Experts of a small language model: a variant of Adam for the experts.
Below are experts of layer 4 (counted from 0) of a mixture-of-experts language model. Rows are named gate (a neuron's input weights, with its number), up (a neuron's input weights, with its number), down (a neuron's output weights, with its number) and show model dimensions 96-191. Each number is 128 + 32 x the weight over its row's rms, rounded and kept within 0 to 255.
Before each expert's rows: a language model's description of what the expert responds to; "comes before" lists some tokens at least twice as common just after its tokens as in all text. This comes from a sample of Wikipedia text that the model never trained on. Tokens count by the router's weight.

# expert 2
What it handles: Capitalized head nouns of institution and military unit names, such as Company (Company E), Regiment, Court, University, College, Museum.
comes before: " of", ".", ",", " States", " in", " and"
gate0 [131 128 128 105 107 181 134  76 103 132 112 149 167  77 176  61 135 181 180 119 146 132 126 170  96 150 144  99 137  95 138  60 150 164 145  96 153 153 172 124  94  91  65 187 170 130 183 140 146 157 107 116 160 150 114 114 113 176 125 117 132  88 121 118  60 114 174 145  85 110 119 192 150 148 121 122 113  87 112 181  89 131 124  86 155 144 139 140 124 109  96 128 133 111 108 121]
up0 [131 125 157 116 152 112  95  84 123 124 104 102 144 108 140 105 184 134 129 144  76 170  39 123 150 126 178 120 132 134 165  96  59 163 138  46 159 143 177  51 159 124 134 101 145 117 123 162 153 166 131 190 145 103 126 106 182 127 149 127 111 129 154  83 134 138 105  98 160 130 111 148 119 143 130 176 104 127 108 122 102  97 128 103 140 152 144 137 144  95 142 124  94 111 136 170]
down0 [115  97 116 190 120 129  89 135 195  59 128  70 104 124 182 110 126 141  76 128 137  97  93 123 164 117 133 160 118 132 137 127 171 142 118 135  79 160 137 123 133 151 119 163 134 150 130 115 119 129 152  89 161  91 128 140  67 141  97 109 126  93 184 151 121 135  63  96 126 100 139 132 139 150  54 129 174 151 178  92  83 132 168  59 129 157 102 149 142  66 157  96 149 168 138 141]
gate1 [161 164 123  77  86  83  67  94 140  70 111 153  63 125 130 171 142 115 153 129 161 105  97 118 102 116 107 132 103 148 105 102 119 119 193 112 110 156 121 128 141 171  89  46 105 130 117 103  67  65 122 166  81 109 147 128 150 107 116 126 150  88 101 115  95 116 144 127 185  84  62 115 106 109  69 128 162 112 123 128 138 119 182 139 152 117 132 124  95 118 168 154 174 119 176 172]
up1 [149 134 122 165 111 122 149  99 151  86 158 141  81 161 108 113  81  73 209 126 123 150 124 130  83 117 140 146 109 115  92 125 117 124 157 156 162  95 175 181  85 146 151 121 171 126 112 118 138 113 135 141 125 100 116 110 106 127 120 152 100 109 156 158 144 139 104 166  94 142 135 144 121 128 165 126 140 183 139  57 110 117 101 147 124 105 159  48 138 126 130 127 142 113 114  99]
down1 [ 99 131 121 116 180  96  90 184 223 133 115 130 130 101  76 174 147 115 124 148 119 209 128 148 103 118  81 155  96 163 120 147 145 165 117  99  96  93  96 117 177  97 121 108 163 107 124  54 121  78 155 208 121 222 114 117 135 169 171  86 179 105 133  82 147 157  91  59  99 165 105  92 146 139 140 134 169 146 167 110 134 138 200 104 113  92 170 145 102  92 107 127 154 149 140 148]
gate2 [148 120 163 111 148 164 106 114 102 120  81 157 114 141  88 177  87 110 153 152 123 153 110 119 126 162 193  84 131  81 125 158 125 149 117 166 179 108 130 169 110 159 153 177 103 123 117 106  90  85  52 147 145 142 147  95 116 120 181  67 130  97 161 117 109 144 151  95 120 105  74  89  32 116 115 136  92 118  94  65 148  88 151 136 121 102 132 151  82  98 159  96 121 121 209 149]
up2 [ 78 149 124 126 102 122  67 115 192 111 120 140 176 151 129 102 115 122 139 118 131 130 134  91 144  83 127 124 101  77 136 138 104 127  78 114 128  90 172 112 137 127  59 133  99  85 112 103 162 147 161 191 152  97 112  94 154 138 152 139 143 146 115  82 132 160  99 119  80 135 144 154 116 114 139 192 147  63 148 136  76 159  86 119  46 138 181 121 151 166  89 125  81 155 106  71]
down2 [139 157 106 102 100 131 109 155  86 121 149 154 102 128 136 184  71 167 149 181  89 146 111 130 157 155 151 136 143 114 192  58 132 103 145 140  97 118 134 132 167  81 151 155 118 155  84 139  50 134 145 132 128 138 176 133 167 112 125 117 134 126  79 132 182  92 166 113 115 155 167 142 186  34 169 153  77 171  71 167 106 153 138 108 113  94 101 141 137 138 215 126 134 140 121 114]

# expert 8
What it handles: First digit of a number, mostly 1 or 2, after a space or parenthesis, as in years (1902), percentages (15.3%) and table values.
comes before: "9", "0", "8", "7", "5", "6"
gate0 [171 149  92 122 142  83 126 106 170 136 106 201 162 181 133  79 149 128  88 123 143 161 119 140 134 112 174  26 146  92 129 111  96  97 103  91  81 140  24 142 111 127 111 157 158  72 121 101 108 163 119 153 128 140 134 102 143 121 116 120 131 140 117 140 139 136 120 170 119 113 112 157 122 117 164 113 170 126 143 161 167  54 168 122 140 141 142 131 122 130  78  89 125 112 165 132]
up0 [120 137 161 113 113 185 130  82  99 197 140 167 165 140 123 144 199 175 125 199 169 152 141 125 202 106 149 121 153 166  98 103  98 107 148 108  95 133 183 103 139 159 101  75 165  83 115 128 111 126 122 115  94 105  99  92  99 146 113 140 150 147 150 131 131 152 128 123 114 128 126 142 105 131 157  75 123 159 132 148 154  61 172 124 157 171 101 127  91  68 123 104  94 135 160 133]
down0 [136 121 118 131 128 105 161 157 100 108 155 105 162 165 155 180  73 180  93 190 100 126 153 113 176 148 103  93 132  85 156  66 172 168 186 174 164 127 105 161 109 148 177 203 118  93 147 148 135 129 103 154 169 120 170 153 118 149 125 127 173 130 128 150  74 120 169 127 120  59  87  84 121 149 109 174 126 140  29 100 145 179  83 121 101 177 133  97 124 176 186 152  93 126 143  75]
gate1 [193 129 193 143 123  89 136  85 131 111 145 144  95 120 121 137  97 140 145 163 135 143 129 165 160 160 101 167  91 142 147 156 119 190 130 102 137 131  97  15 101 119 141 101 151 129  99  95 170 182 157  94  81 137 167 116  58 141  84  77 122 150 186  89 138 173 180  92 146  22 103 103 109 151 168 149 119 126 111 171 154 152 140 147 139 122 109 186  65 120  71 143  79 136 146 132]
up1 [138 129 128 131 169 102 150 157 148  81 129 169 113 113 138  43 173 163 135 131  89 191 109 140 139 172 172 149 174 123  65 109 170 107 133 110 166 168 179  61  91 139 182 101 122 128 121 114 190 132 160 124 108 143 159 143  80 153 120 117 144  70 182 131 104 148 132 132 168 106 134 102 101 193 113 119 153 150 117 110 158  85 132 135 116 191 116 178 111 144 158 119  74 141 136 161]
down1 [146 145 191 219 162 147 108 106 171 102 175 163 117 126 148 149 128 157 116 167  98 158 146 122  84 143 121 111 162 120 105 120 131 109 153  99 166 127 111  95  92 115 140  94 136  89 127 117 128 107  67 172 119 129 174 117  95 130 129 107 188 173  89  99  94 132 109  94  98 126 139  51  78 134  89 177 144  96 173 145 164 109 108 154 120 128 104 132  95 147 143 150 138 132 115  58]
gate2 [117 140 152 101 123 140 110  67 191 187  81 140 121 117 109 158 126 169 135 171 119 122  51 192 123 176 143 105 115 133 153 193 199 149 121 168 118 112 149 133 114  65 145  56 138 115  96 149 131 137 108 139  87 158 117 106 111 149 124  91 178 184 166 184 121 120 160 179 139 126 132  79  58 134 156 161 136 120 138  92 172 133 134 122 151 152 112 123 147 102 129  73 169 128 151 132]
up2 [141 111  32 106 177  86 181  93  41 143 163 144 140 103  88 136 140  75 153 132 101 123 142 128  84 117  98 180 101 103  87  93 104 114 106 157 146 191 161 171  91 188 108 103 156 118 134 122  85  21  95 157 122 134 109  78 183 115 109 166 132 102 108 167 116 143  85 114 140 157 179 149 123 159 142 139 139 132 143 125  66 110 115 107 117 125 122 147 183 126  82 143 123 130 152 134]
down2 [120 110 121  90 111 114 171  97 163  46 100 114 137 165 105 178  36  96 125 131 119  63 146 177 125  88 164 122 160 140 133 151 154 129 116 117  98 121  94 159 128 137 125 103 208 157 128  50 121 116 129 136 120 125  99  73 152 159 117 135 135 155 141 155 159 153 116  80 123 129 110  70 142 143 136 103 190  92 163 160 155 118 133 109 104  95 124 133 145 130 131 110 141  90 106 165]

# expert 30
What it handles: Line breaks ending sentences, headings or table rows, and closing quotation marks, often fused with punctuation, such as ." or ”.
comes before: "\n", "-", "==", "|", "The", "In"
gate0 [107 127 127 113 113 203 118 200 111 134  71 162 132  96  78 144 139  97 108 169  84 111 127 131 134 159 177 166 107  96 104 142 133  70 116 109 109 118  96 114 185 141 136 130 160 145 109 133  50 185 126 152 108 106 149 139 103 125 104 122 118 175 115 109 124 110 163 132  86  99 139 184  99  77 107 122 190  94 112 143 113  93 123  81  99  52 142 170 121 126 127 206 149 107 115 101]
up0 [110 139 130 103 105 114  60 125 127  92 119 180 119  93 130 116 166 133 153 101  81  35 107 148 143  73 123 155 146 144  60 115 126 143 123  84 124  95  98 167 132 121 174 107 119 136 106 142 109 158 162 165 119  81 135 107  93  93 139  62 101 191 139  97 191 167 125 143 121 116 112 146 127 191 112 100 114 100  99 163 135 130 132 105 130 129 189 171 133 123  98 116 106 120 158 105]
down0 [139 135 146 146  52 114  91 116 104 164  86  67 128 111 154 168 170 149 102 115 102 163 103 127  96 127  79 111 180 139 144 123  68 151  96 115 110 201 105 127  65  76 161 100 136 105 131 113 145 180 151 146 117 116  30 100 157  94 180  86 127 123 111  81 146  95 136  98 118 108 169  95 147 148 178 146 133 169  73 127  99 145 122 120 147 172 102 145 126 189 145 149 153 160 176 154]
gate1 [141 121 107 141 100  81 105 188 131 128 149 105 159  98 110  95 110 118 139  60  83  86 157 172 132 122 162 132 143 107 120 105 128 106 217 138 124 133 135 117 156 105 145  89 184 148 120 139 127 186 122 128 103 136 130 133 158  74 145 147  74 112 144 122 101 123 104  99 153 183 107 127 123 148  61  95 115  88 132 125  95 139 155  69 138 140 102  82  86 129 130 157 116  75 147 105]
up1 [ 73 148 115 111 157  43 134 109 124 127 119 172 203 142 113 125 187 108 158 102 168 143  95 139  66 120  86  72  69 123 161  99 127 101 115 180  93  78  96 140 141 101 117 108  85 117 117 125 117 122  53 182 117 136 132 200 145  96 142 124 104 188 137 172 118 151 136 111  90 134 162  87 153 118  98 119 133 153 125 150 143 100 178 118 130 182 163 114  99 105 140 150 145 134 159 127]
down1 [131 172 126 179 119 135 109 144 145 153 134 156 121 153 136 145 148 117 134 159 170 146  98 150  98 123 154 185  99 123  36 127 112  58 115 127 140 199  92 127 165  85 216  72 127 131 166 174 165 128 141  85 133 113 160 144 104 102 149 112  62 153 194  93 112 116 112 110  53 133 159 116 161 104  71 176 126 154 136  90 163 122 111  90 161 102 118 219 165 154 146 153 124 109 109 144]
gate2 [ 90 200 142 115 113 144 179 139 135  88 125  93 133  80 122 116  99 118 133 111  95 108  78 133 200 163 158 119 145  75  92 137  94 136 116 139 100 169 133 118  63 128 116 155 163 171 128 170 143 121 163 190 133 129 109  80 129 129 152 109 113 186  88 111 150  99 155 148  80 123  76 157 114 118 117 114 156 114 100  83  75 118 159 160 102 129 154 108 136 226 117 149 107 121 123 148]
up2 [196  96 107 142 181 105 132 165 171 157  99 156 143 138 139 139  91 178  55 164 165 213 151 115 130  96 148 166 120 149 115 164 135 158 171  92 114 143 158 122 118 180 102  80 145 141 132 137 131 123 110 109  48 158 154 153  89 117 108 163 148 130 138  73 107 110 182  84 106 144 147 201 118 169 156 106 111 130 141 157  91 175 134 126 190 148 134 156  70  89 102  85 111 143 122 136]
down2 [ 83 130 178 198 108 181  73 108 127 134 122 111 148  97 127  49 152 140 144 114 168 161 151 147 143 140 118 184 172  94 192 119 106 120 128 101  72 153 143 119 129 121 150 100 134 144 167  87 196 143  79 128 170  76 151 154 123 108 129 121 145 149 139 135 121 145 103  60 141 132 137 132 149 142 137 124 102  44 145 125 135 127 153 123 144  93 149 136 131 128  78 137 129  79 129 151]

# expert 13
What it handles: Head nouns closing a descriptive phrase, naming a kind of thing or person, such as drama, politician, framework, Award, stable.
comes before: ",", ".", " of", " in", " and", " ("
gate0 [115  73 137  62 131 144 128 137 111 100 146 118 169 122  84 149 137 144 132 185  83 136 179  83 106 197 112 100 119 181 176  65 171 162 169 165 129 129 139 171 125 118 122 139 185  82  83 134 155 130 168  90 167 157 110  81 129 144 166  66 104  82  76 148  97 144 185 187 164  95 148  83  85 147  97 151 115 139 110  77 101 219 133 151 108 177 115  91  82 161 108 113 114 137 140 186]
up0 [147 102 116 115 164 127 135 113 110  90 179 135 138 161 121 119  73 116 143  48 149 211 166 127 123 131  96 188 105  87  79 155  98  93  95 213 143 100  94  86 136 140  94  97 110  87 197 107 127 123 121 115 128 165 152 139 131 148  76  99 171 101 180 129 168 129  52 124 122 146 150 192 154 138 117 121 166 131 150 118 135 114 144 124  90  82 105 197  74 125 153  98 101 169 179  88]
down0 [141  78 180 127 106  49 171 141 146 119  85  99 147 155  99 126 110 108 144  92 100 178 175  99  93 157 120 144 138 169  88 113  93  82 113 126 147  83 108 106 130 140 141 125  98 200 132 141 141  97 111 161 101 121  95 123 149 167  95 104 117 186 192 121 103 100 157 136  96 143 206 136 210  92 126 109 165 168 157 100 158 132  94  97 109  81 119 123 168 128  92 114 148 106  84 103]
gate1 [136 147 128  71 161 163 140 109 131 156 106  43 130 110 134 159  86 120 124 140 105  63  72 178 174  80  87 110 139 147 111 140 134 109  86 114 160 156  83 100 111 116 117 107 101  97 142  88  97  74 150 159 116  92 137  75 156 150 105 130  75 117 148 131 125 150 102 106 129  73  98 133 111  76 164 121 144  93 204 153 162 112 152 106  90 161 121 168 139 116 133  90 152 150 148 181]
up1 [ 84 144 169  79 116 184 108  82 114 115 108  82 158 139 146  92  75  84 104 148  66 111  70 155 127 166 109  97 183 100  91 176 149 171  76 162 138 132 102  91  67 106  59 138 107 140 140 157 119 120 131 165  78 128 100  92 136  86 104 132  43 150 137 118  68 134 148 171  98  81 128 117 102 140 155 145 166 154 162 174 170 137 139 170 132 127 129 125  77 155  27 108  67 109 107 139]
down1 [139  73 117  91 136  79 125 113 188  71 145 131  82 143 170 129 127 129 147  91 125  41 173 147 148 102 105 164 147 171 134 132 123 172 150 128 154  70 115 146 172 112 108 117  59 131 129 129 148 138 185 135 107 186  89  99 165 181 123 152 150 111 162 147 102 114 156 175  67  80 115 154 127 142 113 141 138  95 163  90 128 140 111  72 199 115 139 139 171  99  92 153 117 155 169 118]
gate2 [121 156  89 118 128 105  89 123 171 153  77  93 160 151  87 137 130 123 114  79 177 153 115  81 176 107 125 140 136 161 153 204 126  70 118 202  97 129 163 152 144 127 107  96 101 163 100 131 131  90 161 119  52 182 132  87 116 123 113 109 174  91 150  97 139 135  83 130  86 173 140  96  86 144  81  92 126  90 142 158 137 192  97 116 147 103  73 177  78 160  86 130 110 152 140 115]
up2 [102 127  98  93 168 186 150 109 100 160 126 116 132 144  67 166 155 176 125 146 214 135 119 141 111  63 134  64 138 157 114  93 137 113  98 162 143 100 200 141 113 149 170  83  90 169  87 147 155 145 125 117 118 151  84  70 120 182 154 176 112  71 125 116 150 171 143 159 106 112 168  76 130 129  92  98 168 129 164 133 112  92 126 127 140 111 126 118  79 129  87 115  89  86  99  84]
down2 [137  93 161 139 138  58  86 176 109 116 124 138 119  93 122 157 175 108 124  87  48 116 111 135 145 135 112 135 126  92 129 134  88  77 124 133 124  99 122 101 139  91 155 160  65 155 168 100 121 151 146 110 155 150 127 101  54  98 173 130  86 150 163  86 150 102 157  89 102  47  95 177 142 109 120 112 113 103 140 108 106 161 166  52 134 133 130 100 146 133 145 121  89  98 135 142]

# expert 0
What it handles: Field names in infoboxes and list headers, usually followed by a colon, such as Country, Genus, Born, Coordinates, Conservation status, plus markdown table separator rows.
comes before: ":", "\n", " by", " name", " votes", " birth"
gate0 [145 100  94  85 118  54 128 164 159 154 132 102 155 202 112  94  66 123  82 134 136 142 113  95 159 144 190  56 158 106  99 137 169 191 179  99 109 182 173 105 149 198  98 132 105 127 120 150 157 177 131  64  98 106 120 105 184 100 122  57  91 137  83 180  85 147 107 148 104 122 162 207 135 114 149 106  56 155 107 108 173  73  93 138  92 133 136 137 163 120  79 115 123 111 131 129]
up0 [146 211 115 144 133 182 155 108  75 101 167 135 138 111 184 105 112 224  85  97 105 117 117 124 160  65  54  82 108 117  76  85 110  64 113 110 159 139 103 113  73 101  92 114 153 144 137 150 125  94 157 100 105 165 184  91 153 175 143 130 146 103 160 100 136 127 145 121 131 116 140 153 107  98 149 109 175  64 176 140 132 170 129 147  78 125 169 141  90 150 124 141 117  90 100 144]
down0 [139 143 144  51  85  90 164  81 146 130 158 138 129 130 150 114 128 128 121 146 129  84 131 158 134 108 110 143 180 162 119 142 134 146 120 165 143  77  88 135 186 118  82 148 122 130  71 133  90 165 101 130 133 156 169 144 111 156  76 117 124 157 161 202 137  88  84  99 126 130 195 134 148 148 179 106 119 162 123 148 133  95 163 158 114 110  81 105 134 127 142 150 175 136  90 156]
gate1 [ 80 114  25 129 124 141  80 167 129 107 122 175 125 119 143 159 166 200  75 167 150  96 116 150 157 141 177 125 156 167  97 134 112 184 137 109 105 172 116 149  81 135 147 161  56 171 180 129 143  90 137 150 104 124 140 118 138  76 110 189 127 110 119  93 111 146 133 119 132  98  99  77 166 104 120 143 116 150 131 164 175 104  99 121 109 109 119 155 129 125 107  78 153 106 136 147]
up1 [144  83 122 114 120 181  80  70 140  98 131 124 142 123  75  91  94 140 131 104 116 157 159 203  83 185 134 114 157 147 117 198 146 109 146  89 107 145 135  89 137 127 132  29 124 150 141 109 127 111 132  28 147 106 199 133 162 181 143 124 172 162  54 123 136  91 110 160 139 120 189 175 114  90 163 154 110 151 107 140 172 119 135  95  97 125 121  85 114  89  92 137 136 100 162 180]
down1 [147 111 164 134 109 160 183 175  93 111 105 151 168 131 137 125 103 159 129 101 129 110 139 119 107  90 119 143 135 108 170 126  94 173  88 106  86 151  99 151 134 122 101 107 109  96  91 153 141 121  52  92 173 123 130 136 119  82 116  70  97 146 157 167 174 116  90 168  81 149 164 144 110 139 130 122  61 120 100 139 148 184 135 188 163 101 128 122 150 170 161 125 108  87 133 117]
gate2 [105  68 178  98  90  87 121  92  99 152 126 164 156 110 149 182 119 138 145 167 180 128 141 128 155 107 124  86 131 126 158 109  94 140 132 122 150 193 129 149  86 157 176 100 157 147 116  69 184 116 131 173 180  98  72 124 111 153  60 211 126 176 135 111 132 151 125  78 137 153 105 151  97  96 105 117  94 166 192  96  79 166 132 151 160  96 127 152 117  98  97 179  76 173 167 161]
up2 [156 153 129 136  76  85 109 182 129 133 158  61 145 110 139 137 165 146  75 119 140 152 158  80 137  82 134 129  84 165 110  91 117 114 132 102 120 156 134 127 116 168 128 159 206 187 132 122 110 144 109 137 163 117  91 104 102 183 209 121 110  81 148 129 133 182 123  92  87 134 175 134 163  95 115 131 135 106 141 124  68 117  92 104 111  94 144 147 109  99 121 139 122 207 159 128]
down2 [167 174 152 143 137 146 177 127 150  87 147 135 100 110 111 169 112 118  96 125  50 125 113 144 119 122 140  76 106 120  75 146 124 145 150 138 136 158 128 113 166 126  82  77 146  96 106 110 125 193  97 133 175 112  73 152 103 127 118 105 161 156 113 107 162 138  90 133 123 135  88  90 110 151 159 105  69 137 101 139 144 116 104  90 148 115 142 131  87 107 154 149 142 181  94 120]

# expert 19
What it handles: Periods ending sentences, mostly after nouns before a new sentence or paragraph, plus opening parentheses, dashes and quotes mid-sentence.
comes before: "\n", " The", " In", " He", " It", " This"
gate0 [172 154 130 144 128 113 113  80 126 155 126 142 206 124 168 155 176 153 129 147 100 170  92  95 145 131 147 156 110 101 107  81 179 138 149 124  98 174  88 116 132  90 116 127 116 168 121 105 122  95  74 178 126  83 116 183 136 134 174 116 138 123 117 112 119  96 126  59  86 116 135 156 142 114 151 150 174 123 104 101 161 152 136 130 117  55 189  98 142 191  63 133 166 115 119  96]
up0 [134 127 119 108 128  79  87  85  96 146 141 132 113 102 141 141  98  79 126 137 148 132  85 126 152 133 220 141 115 106 135 123 125 164 124 102  94 153 122 119 183 183 114 173 106 112 126 106  93 106  94 134 141 113 136 143 123 110  97 155 116 134 103 145 132 116 122 143 113  94 179 122 161 100 167  65 208 108 118 113 143 104 189 166 104  99 179 141 144 197 110 179 147 110 168  90]
down0 [138  87 102  86 150 174 127 123 103 127  68 149  68 144 158 114 198 159  94  95 146 129 137 117 149 133 138 123 102 177 142 132 169 126 132  86 209 162 172 119 146 122 146 111  98 121 139  87 126 150 106  99 142 149 111 113 126 198  83 145 123 131 164 118  41 158 111 152 131 192  77 109  82 158 139 141  57 148 114 106 119 131 107 104 223 130 116  97 124 117 155 146 140  82 128 133]
gate1 [167  93 125 119 120 134 122 122 139 122  99 123 156  73 119 101 130 124 135  92 177 111 171  55 146 161  73 153 118  98 155 120 117 184  76 163 170  84 131 170 168  67 120 103 102  85 122 144 101 164 151 144 127  81 173 158 103 125 159 151 105 157 114 157 118 110 120 110 130 126 179 140 129 160 172 129 129 150 179 132 108 121  53 107  82 105 114 164 139 139  94 139 105 135 151 114]
up1 [ 66 188 110  81 135 117 139 130 164 134 116  92 107 126 115 111 142  96 119 117 116 176 125 135 100 120 107 150 114 106  83 153 112 157 162  90 169 168 167 100 106 114 103 116 163 166 142 133 146 164 102 102  66 162  80  50 136 124 123 146 164 122 208 125 125 147 112 128  94 122  90 100 149 104 177 123  60 100 123  96 100 113 172  47 176 120  79 141 172  93 109 159 132 120  50 102]
down1 [110 184 117 121  82 155 112 194 188 133 128 138 152  95 116 108  61 130 142 118 139 143 140 115 123 136 166 123 139  85 181 108 139 115 112 128 147 128 104  86 106  83 112  72  93 139 127 123 162 158  96 142 119 100  99  68 177 147  22 105 146 158 149 119 128 122 129 111  77 132 132 118 158 115 178 175 176 134 145 115 127 110 195 161 139 115  77 107 137 142 191 117 143 114 105 115]
gate2 [155  99 110 160 120  67 112  68  66 109 159 154 178  92 123 132 193 127 140 119  82 131  50 151  88  76 122 138 134 105 150 125 148 155 125 121 116 165  97 121 138 221 144 168 104 157 167 166 132  91 103 129 182  78 113 133 114 142  21 114 137 161  58 120 109 109 126 123 128 165 102 159 166 116 115 144 139 117 133 202 126  80 157 151 125 141 135 136 107 121 117 121 169  85 165 196]
up2 [144 126  81 121 185  87 128  52 134 127 151 145 211  99 160 126 186 156 102 163  45 167  96 122 128 106 183 187  66 135  83 111 169 146 106 157  99 112  93 131  80 160  97 139  99 173 153 165 128  89  81 165 108 123 134 107 103 133 107 111 125 122  99 154 135  87  82 133 137 172 122 184 141 154  78 123 142 143 113 136  90  83 129 116 125 141 125 166 180  82  75  88 157 117 143 146]
down2 [ 96  86 117 125 158 191 154  84  94 109  82 167  81 133 161 117 126 126  69 130 100 172 169 102 124 110 135 134 141 174 117 111 167 144  92 118 173 145 148 125 128 144 131 137 167 147 108 115 124 130  88 134  88 118  75  59 147 177 126 175 103 121 163 130  82 149 112 185 109 137 144 131 121  94 184 161  80 106 151 127 131 124  71 151  93 114 119 143 147 135 212 188 101 105 108 129]

# expert 21
What it handles: Past participles and main verbs after was, is or were, such as held, listed, published, announced, based.
comes before: " in", " by", " the", " a", " on", " that"
gate0 [102 131 168 149 143 136 138 153 118 145 163  99 180 160 177 117  96 134 111 167  71 132  84 170 164 198 138 115 174 142 128 120 133 132 127 120 135  73 115 137 160  45 136 121 121 139 126 152 159 126 126 113 108 118 139 127 102 114 117 160  53 194 177 158 129 119 127 135 130  85 126 148 113 118  96 101 165 146 107 104 144 133 127 151 114 108 137 137  90 108  89 103 150  73 183 103]
up0 [194 143 126 153  93 147 152  96 101 136  98  76 172 157 106 105 164 129 118 105 120 157 138  71 138 167 126 129 137 151 134 139 114 110  90 116 147 183 140 111 166 101 141 130 108 115 168 119 146  46 148 168 162 154 162 109 140 149 144 129  52  55 145 153  80 117 152 128 170 194 116 122 170  98 174 129 105 117 119 174 143 109 145  66 124  88 130 109 146 138  77 141 148 180 127 103]
down0 [ 95 138  71 147 134 125 170  95 113  76 179 221 114 118 174 130 170 103 138 108 134  95 134 159 210  95 110 170 111 161 157 115 189 132 134 157  93 179 114 113 143 111  95 106 174 107 137 143 142 147 185  60 132 145 114 145 129 158 173 133 110 106  61 156 132 130 114  65  81  89 115  92 155 128 157 150 155 106 159 135 106 128 106 186 102 115 108 113 104 117 135 162 120 199 129 226]
gate1 [ 95 115 113 197 110 161 134 144 166 161 139 118  71 122 132 141 114  92 129 169 140 119 119 110 112 119 134 101 147 119 113 150 142  93 173 149 116 141  89 191 129 135 123  94  91 107 109  85 159 200 138 115 144 129 134 194 127 182 145 118 181 155  91  88  48 123 143 160 134 119 168  92  99  82 152 117 138  86 125  81 121 112 112 106 188 178 129  95 107 102  99 152 120 179 150  81]
up1 [ 98 119 168 171 101 136 170 164  96  92 106 131 119 140 141 100  66 178  89  82  78 134 116 172  89 148 104 107 112 165 108 102 125  66  97  92 139  90  98 148 138  57 120 159 139 121  68 151 122 144 217 132 170  96 114 169 167  98 120  82 164 151 159 129  99 122  95  87 181 132 143 100 110 118 124  80 134 119  94 125  55 173 142 115 127 151 119 129  88 127 136  92 177 123 124 116]
down1 [183  62 125 173  60 138  96 139  99 155 120 110  97 104 156 172 134 130  76 125 152 143  81 129 102 140 148 105 139 158 121 162 154  73  80 156 152 137  86 137 145 139 153 136 161  81 136  80 143  96 134 133 158 129 161 151 141 119 142  96 142  84  91 205 173 123 102 111 162  91 121  72 178  62 197 114 101 151  84 160 119 107 147  88  96  88 128 171  85 135  87 104 108 236 128 120]
gate2 [143  99 183  87 106 167 189 201  63 126 142 137 115 169 118 109 124 102 118 127 119 106 137 111  68 104  58 176 114 109 103 123 131 117 140  90 151 127 130  95  87 131 141 132 143  90 159  99 133 116  99 137  98 170 144 153 194  89  51 152 136 148 126  88  73 135 115 212 113 163 198 115  62 137  93  99 114 113 142  92  87 174 132 149 169 157 133 103 121 115 110 186  97 105 137 146]
up2 [ 84 104 121 107 111 112  75  97 131 155 103  95 117 156 165 140  84 152 110 136  54 156 111 114 128 167 112  91 123 135 140 142 119  81 151 175 118 112 137 139 199 152 145  78  54 220 115 122 185 189 122 144 101 198 147 132 125 127 120  99 102 119 138 154 120 151 117  86 183 154 173  84 100 117 151 100 117 114 139 155 123  85 136 127 124 147 148  89 136  96 139 160 120  70  80  93]
down2 [124 136  98 139  90  43 114 147 135 171 119  88 175 148 202  99 108 168 129 155  75 161  45 159 174 159 138 120 119 118 131  97 139 113 124 165 110 153 110 136 129 120 125 116 154 119 136 180 146  59 136 100 122  79 166 152  89 102 159  83 124 132 195 140 148 161 137  78 125 142 145 125 129  76 127  93 138 178 129 171 120 105 103  96 132  42 153 105  45 123 126  95 140 138  89  93]